config = dict(
    n_layer=20,
    d_model=128,
    n_experts=32,
    experts_per_token=2,
    d_expert=128,
    d_shared_expert=0,
    activation='geglu',
    moe_layers=[1, 3, 5, 7, 9, 11, 13, 15, 17, 19],
    router_score='softmax',
    normalize_top_k=False,
    routed_scale=6.14,
    balance_loss=0.00452,
    balance_bias=False,
    n_groups=8,
    groups_per_token=4,
    init_std_router=0.0147,
    lr_router=0.00395,
    n_head=8,
    n_kv_head=8,
    head_dim=32,
    vocab_size=4230,
    norm='layernorm',
    norm_place='pre',
    norm_eps=1e-05,
    positions='learned',
    qk_norm=False,
    attn_scale=0.177,
    tie_embeddings=True,
    parallel_block=False,
    init='normal',
    init_std_qkv=0.0277,
    init_std_o=0.0,
    init_std_up=0.0277,
    init_std_down=0.0,
    optimizer='adamw',
    lr=0.00266,
    lr_mult_o=1.67,
    beta1=0.95,
    beta2=0.95,
    lr_head=0.018,
    grad_clip=0.5,
    warmup_steps=233,
    schedule='cos',
    final_lr_fraction=0.1,
    batch_tokens=131072,
    seq_len=512,
    doc_mask=True,
    train_tokens=518800000,
    steps=3959,
    dataset='wikipedia_en',
)
Below are experts of layer 9 (counted from 0) of a mixture-of-experts language model. Rows are named router (the router's row for the expert), gate (a neuron's input weights, with its number), up (a neuron's input weights, with its number) and show model dimensions 64-127. Each number is 128 + 32 x the weight over its row's rms, rounded and kept within 0 to 255. Numbers have three digits each.
After each expert's rows: a language model's description of what the expert responds to. This comes from a sample of Wikipedia text that the model never trained on.

# expert 5
router:128142134105097151144062190187138153107123085146162092063174086133132121143068050113072144144142111104138147136108076148121128173158089178154136171083171052106128124111072134126102106104165111
gate0:076078179107152122121129132134151153172066146141139077142155157163107125058133124100130152086154158133139105107127072139136175116130120187136102072124052123117113147124189116102123118147107130
up0:149161187159085145158120089140150140110114123091186132121124083092135077101092135132142095255098155105166132143126117134125157124110158164172115140111133122073116175118115222127089109086115127
gate1:181087112110075183129141058076107120085166154143118138169092158123155117148133093147207151174168130153092142095196088092183159127075115089162112115147125154096118109136103122106141129091108115
up1:132144133158141108163141124142132135139122126111120110147147144176142185081121149147180087139130160091159170136078190084132159134145128134136206129126129100186209160118108064086067120157154140
gate2:159114117077144155132139079093148170155126122155122149127185098140074082156161162116172127186114109118118098158071135127123175102124136091111166161131109133150111114066124103069150148121109159
up2:132137150155109139103127139122083127126090144102104110119130100096115181104153110160128163140125120128114118154202179099120091137142153107142137117124183187075129151206115219150144122151140151
gate3:146129130153141089149156044150107111168162138127151180053085135122140168135090156199113152111120180178146156135098169133128090074150192145076136120099116130117115062077108101161109115131096105
up3:139117096114127088123132122078104123175159102150185132098118128091135136115149151155148108126122126088145111172093127207167136125119154112108117121145118121191139181140139138117148155117124064
gate4:100114130142117133061138127113150097086128147136161112111146123167067114164142135180064132094165151122072138090141237124129137147083121100168178100141135121166085143108145132114089136117122108
up4:171116160118127122146140118140115122155112198148111117135133127044120223137106085122111089136094102177152144142114113138109105135128170105139136060141126149120102090128127129112140174034075065
First pieces of capitalized words and year prefixes like 202, 199, 194, starting names such as Stev, Georg, Mar and month names.

# expert 11
router:126103099139119130136133135046104121088092126143076128141095109129152125153118165165114164134127126158129150069135129133116131107131139066102135074096053131149135108122179087120191096153106090
gate0:061073132156135107100146121104197144158118121183173140135149107101146078155160119150122129126132169086100140109119150133150142138083123177119131136144123141103172181176137124134104051114109130
up0:076075128138131152167162177151158119190137118164143118168120106130153049108125114144108090104094122132182148075108129128142118111121108163100108135217151135124126134151104083118101126134074082
gate1:158088087122119111156107138091156099118099149135074165144112020092166064191192107124152150119097120078092140114100128078151099116109111165123157154143200149143160131077163120105157116097119156
up1:095049111093137133124111112124141090195115114149088067072173116172174098139125123154122156103139072133089063143153123121073100110159103132083129181165142190113128126115154130134144080148086149
gate2:115140168174091117107103126101076148078163125199081059136113120109096105139116121135091190174161118121146126096146107144215136164065158100135141103166099081130124158129118145172086111146129098
up2:128124053061122112111100118105138119130038164065147171119107065135109166129158121145170129168101120143153106138131106099101118090141126169162136163074118116165158130108095129105159115092075126
gate3:121055156152197141108160092145149119154160146146082094109124164137073068168105142144121144139107167110072091055082138125124112138107148159107124104160107093104129188136151167111109184180105092
up3:180128157226126137144114149136156134064147113145096197172111114056101180101108162148140141114126151128129120117145069084119105117122124126124150127061125113165123163127108120148167185109138108
gate4:082033145099113138157130099168197136133196099160163102135124114168169120114099088152108152137134135116059090097135131096097126108089116133108136125120116119095147120125095102109107211179135113
up4:079124102103131150124016200151163101197117162124152186125152031117113080108090132121107121101090129113124128111121154112160094146103111209146117121104104122090112107155133125116102106087075146
Prepositions and conjunctions linking noun phrases in running prose, such as of, in, and, to, from, against, before the or his.

# expert 26
router:084188133089112146110189095137139127179173062184178141135116154107140099155169138082155063129155162089064083152139107111061116145178093069147126075138103107121130177125172127134165169101153165
gate0:137137075130157222096106159149151098129108090084109143152134101137181185074114065173116108101132123155089109116112150098211067131117095176155079145141118122093145138116160134121194137102111161
up0:099077074106092139128069092097184171103159186086100094175065150079131165074093169132083103107122089104100122074102145108095082132122174148086112099157160141088090139155169153164149096182070115
gate1:141170059122104114148097143130149135209146142114178134068168129140070108144120112147114101147090142104124159109140123146138122130094189196191156134129155094147117159115096156114099130127185088
up1:129075140136075126140129145144161121149157107110148108116152136124072064169134159127140116123154079149162127097156101184090128181164133168099139133131177060180109104095063105091098093090188068
gate2:147086133123168096192109115068142150126113180120139153146086127123119148153086177159104132143097140171134115141152114114147136145132188083099113074134083130153120143093130117117103155113147124
up2:084143088106139164171185123134121087115134145152094087129151156142153132109139105131219077094130160136176047169123154103101111104112095207147118175127123096094174073146218118109205116090073111
gate3:106116178106193154104169100092101150134169092111075160149120152116139114143137166113123049118105144114149099188152089129186140130169134140149090095160122190113069142092162132135170134192167141
up3:141130132098143122142130145153162156161139144098147065095145149133160110096167081146149141126172157124178111111141126131172098115152052154188138152107182129075146144123095117132117157212149146
gate4:049144090108128126130109166106198082127149122187156125124142144149088100091131157158131190152106135207124105059133136097116116094090079138155078173125141094138180135122140155140095132130087082
up4:121119144170146111165138112123115196136138170129066181101100150187109142089142173147132093154138191054134110142141162083080138123107115147119147027125154181106106112107136117145123089076077175
Species and genus articles: Latin name endings like -us, idae, labels such as Species, Genus, Family, and paragraph breaks.

# expert 21
router:093085177161172130086128140092195102122164160106122137134130174134149167105184186100108132129154130125186096092138161145119137097141172082139123121128094220122124104145172123143119125131097138
gate0:118077141096101167158120159137148089108108150160170074121109132118073173135200085099110116143084103182091083150142161132101066143088136130129069108137103133099152141062120137124135172143189134
up0:143171106072081116120136077154131122147122169107086110087134079115153173069163138172165173114140124106174102149124108155145139121159081134175174135128200173137096137159180123146166080069112166
gate1:063126123090151119051074142131142086130125127145112088157125189074193088119149172136136152121127139067125142108135089125120137129117078179130153114185087124129096098113192133108081125153140170
up1:103097138207059119141114162175107147109092181071145152117140152099176121028140072101093145062110107124121184154154131078100115133115103119126135107098132112115161164125128113147063159112138151
gate2:074148202162141151198198129155105122113144071126153141132111121093097131146090143091137071131173125087148161157142120139097125108139206168091136121160176112102105130105087130122087129117113080
up2:076161183131138164144199116160133105106136053191153114115114126110135143132106143105146018088159133101139153179122109157088122143144191141103145139156214085140106109104073114132082121115161098
gate3:168107129175121133076117093085131086163124157184101147142118119111158183096147144178133130075135122108109157082089208135146151114128125143119114139162119048172140063158137081149095104090143118
up3:129108118134172135178118147104136186138143070101160148108110104166163173147111137147147125157110179089146080083126131042155081100096111103092118042109071115100114140139112156141097152115100128
gate4:174076177105133153104168092092183132140117199207093151167138106109087123085138085097126116106145101190100168121064201140100175102151130144113154125140169080121155122134115116125162138159190092
up4:114152129106126135143115105157083163135077136065146193092111146103143136140123126115106122167092199096152148106166063100157102114113118140128116137087084123140112181147106162163150074141088134
Past participles and -ing words after a stem, such as (foc)used, (re)signed, including, called, released, often before prepositions.

# expert 16
router:135172110133122126111124059116093151066151061074077161154115172147112177147128144114156070109139156143169120184142158159128116122171096115151135174109101128145127149079185106118148130165167158
gate0:153055168144137112125125107141163094114146104109119123076106078146187124183167112092111129114127119168106055084137083137202099135115159123099158122124112064116111137103135106171120196114156131
up0:062102154142121137136068075156142085100163072114147159083112119096181115129150123093067069107139155115115070134123115172187130106171123120090171151174116099131091164096129106190103173077137156
gate1:053113085182059069145096157127111119147128073077098135125150135124148038106163144129149143136164110117167092088121134087122124131117096170111191131109123173111159159121109136076105153091107178
up1:116137058077094094101127207129166139108071126165152152135167118176146176144148120150162120128134150134123129155143116112125127131098144157107093065121134074115194131190144140125126116117133163
gate2:151111172192120192121123128131064133175190135125086094094112132111111082112146175150055181151133126141145120133131145132079131132163150137134123121075103150096157091111153155126066160121165131
up2:112123157120186144184119144134128167140138167162153141120148132158132160128120171100090143166115161140139037166078113100050175133109099149139108178104092136089144158152149157106136116162141162
gate3:105140181081146122125163142136082159121100125062144084192128111148125115145188109168159091146153114150125061159123108120139121133124133124121120147159138136177092145156139119099111122115138148
up3:153166164134134137160119103094135159075156083177074166122132071158073127133099163137148126078098098176113146119116130131122164164091136127155138098113094195128107118127118132151193187150120102
gate4:196142100148129113076158078172088088103112132088100126136140153134067116128133149130120134122161129134130109192139137154200137131135111110103102162104102160150131106092173115080142098118127124
up4:168146131068116091098133112108139098083094142114025171136155120161113127124127146132120113112146154147119121098145102098162123140137136107114082123079110163120111100110197117112173157139085189
Closing quotation marks after quoted names or glosses, plus percent signs, LaTeX dollars, heading markers, and some conjunctions like because, despite, when.

# expert 4
router:137131140177176131193105093076190066140175142114100136150104127129109131129080188165145111103133147178113151086147131074143141130074148110135136060151040174112130037154181124129083158173110137
gate0:176103234124088121143132177147095087123137176125141172127146116114133126085139108100110144117140104113163095172174086124128133143096139130142145139139229129109132043157098104144104161115105109
up0:121103086117130146131159121143175083141138171169098114104066088114092193161160146058101139102131147135144162099100137106176090122097140117082079084168153102115161042162129104124138100150158134
gate1:084135184049082159125143155137148074114142174163091125118137152096134116168141126159130125120159153194115116135157053159150124177097114097093106167103138112111137102155139065156133128126102169
up1:115149110196154131143137079129125144133109105119087190136165126137094149124065134106175129146108099120149122109094171137115129092103148142123142067156106150193188097094189131134105123099129095
gate2:102100164133124132151167125091180127100149055069143128117175146117145071115136108151166134108166133112087143096119125159077112136138155124185185084138097123106107129215156134107145173160128156
up2:120088133103137143179164161091132149094199076130125092134155144135108118153125117170191130116162139082092100086097133160088124088141180114170150093108108119116111137175190118113112163168126121
gate3:146158170116131176133142089146111027130110093161148171126113146054096155147106171091073134105154143095113088217153081142139161136111098123083127128118108102142149073082203110145113144100141150
up3:064142086097180110151069125166143124107056113108090123106095119121095117145159135133141109160162100152138094102150130179145147100127091134132076192156128174146121103139143154129125123089110088
gate4:119118120124116102089167104153108080140125146029086129145073142132081114106226148149146110144095115128147163058110133116084138107124143101116125110119030158134123113096089182098113058100126096
up4:140164099083166140110173163110202044149084137134077225176102129107101128129150119136135140130071172149162178112136177136117099100156204152162127033143112120114110089164171143130112145151148100
Common function words and adverbs in running prose, such as was, also, been, not, later, when, well, after, often following a comma or verb.

# expert 30
router:189174111132173132088179106113083076077134086115143163186092135140137158125125205117195109116132120177185105186136142147123130112161132078083133114132060167193129119106193108147132103165126097
gate0:152095191153136140073112119136118164171139124172123117164122150079143204097140067103127176144098146111121114080138129123088133052107207131137117167188151114114132129117160113136116141117158076
up0:159095118137125101064134148127104145153112098098147120104160106140145079129065161133148141116076124113132103152138136126106155132122142130165116192127080111195104220100128109158115121118051092
gate1:125182145131149171180127119137129181109174107133113114131121173106150079131146125167128127133056152099073166129153080051183145174088160091103141171085096167106146124117141101157078069101099144
up1:102077121114113132108119207111142128177083130105144156060139085167117162129068138176164111077184118177164106114112135159103120092126118175126111089104140071140127084088143173139190129123146149
gate2:095130193134127072112153058152138086135127121142106122134115178132137127097181120125125151192061151180069139158154120180092122086065091154124125125087179099153129138122079134061126132142170128
up2:093136146088091116144084128098153096117127110198160162151201138075148118100095089170176126132089085121131161095097155156059120167078088211117151117148117142179105106146094159091144180145131092
gate3:113086129176128148138170117129109164110165143153144081095111134137137103150100115137116135126073151128159164097189125070160140165127104084157062095186102201176136115136163108198106113152137102
up3:163152172161167065111113104131158165089116130119110119165134188163082099100140145151170094138092113032142145131108085156144145097108129144082097086128070077145129187172088148144114177094094114
gate4:097111206146114133101108185134144137141141115131117053065148133183128108162153136196128142162155106183048151096130163120167102128113147136140146111091103119096127128095085152162137091132162138
up4:096074113098135110148126138117145114157081180068137187108124136115130130064116111122092069105107154118113158126126157118091131174139157154134150155153154149195122122124131170093136161139137163
Short endings closing a word, often in names, such as -an in Taliban or Dragan, plus a, an, is, on.

# expert 22
router:135092102135134132180161096104120147070090083154113112136157119138157094171101134145191169148123106107148167165119169107072123113099060124068150100098104180120125144113157123137154100146146066
gate0:145154124091125144111111145120140199134180134082086132137147083106069095139100062104104116118105118138072167081092103118150107129077128136162136080134098162087121109147160143250103115135086135
up0:172137119160159173167132070110159116136138111138145145157146211138135049125139135100115159144142153209118143130059140118109130156142089122171153137118114132095144151108080140155103148152127069
gate1:111155164145210117098093137127192178171110071179130105121111136169168081136098093130118151140178131104100144062056106196144123108181107129188137098129108092088088147105131149163152077132109106
up1:178085134106114115185156097155107133122099120072153136129185174141131056169172114099101163202144089059105145103130140152102133155104105089141147116223105169085171150148141129097112197121117114
gate2:171112149133146155098157142128126117130107116044048255146143150122142171118096122053156127167137108112129123107117128191162159090121120098075119113156099161163163146158138101123132084129099087
up2:055166148081137173136160083086189087117188101111074132179145150187151109113129092119124108107155147074142158064144142142142143083127101200101116152143166134123152104123110142145144178129150117
gate3:130064180118125107127171112114129140074094115144156128097122110121116172168165130130097142162086159137148148151108171153162116128133121106154130139149163106129120140079061131104109102072151160
up3:106138120164104116133150101153098091122125124147122150109111105123086159145186135091071147122118130113118122151101157108155141142139152119143127156168161098140119130122129137088116080109158121
gate4:154107170136128090136137099092085148117134168128141081115121125103131121157200127113095133130106159086121108148139131123193185111162142121117105163176170031078142115104144105124121093085122135
up4:093134154074193180126126164101186144192137119123106106168140164167114111143099097155148153102139146147080138100135131140072188148104130082168129101087044144152119116133097124154150136101099088
Periods ending sentences or initials, such as St. and William S., plus paragraph breaks, list line breaks and thousands commas.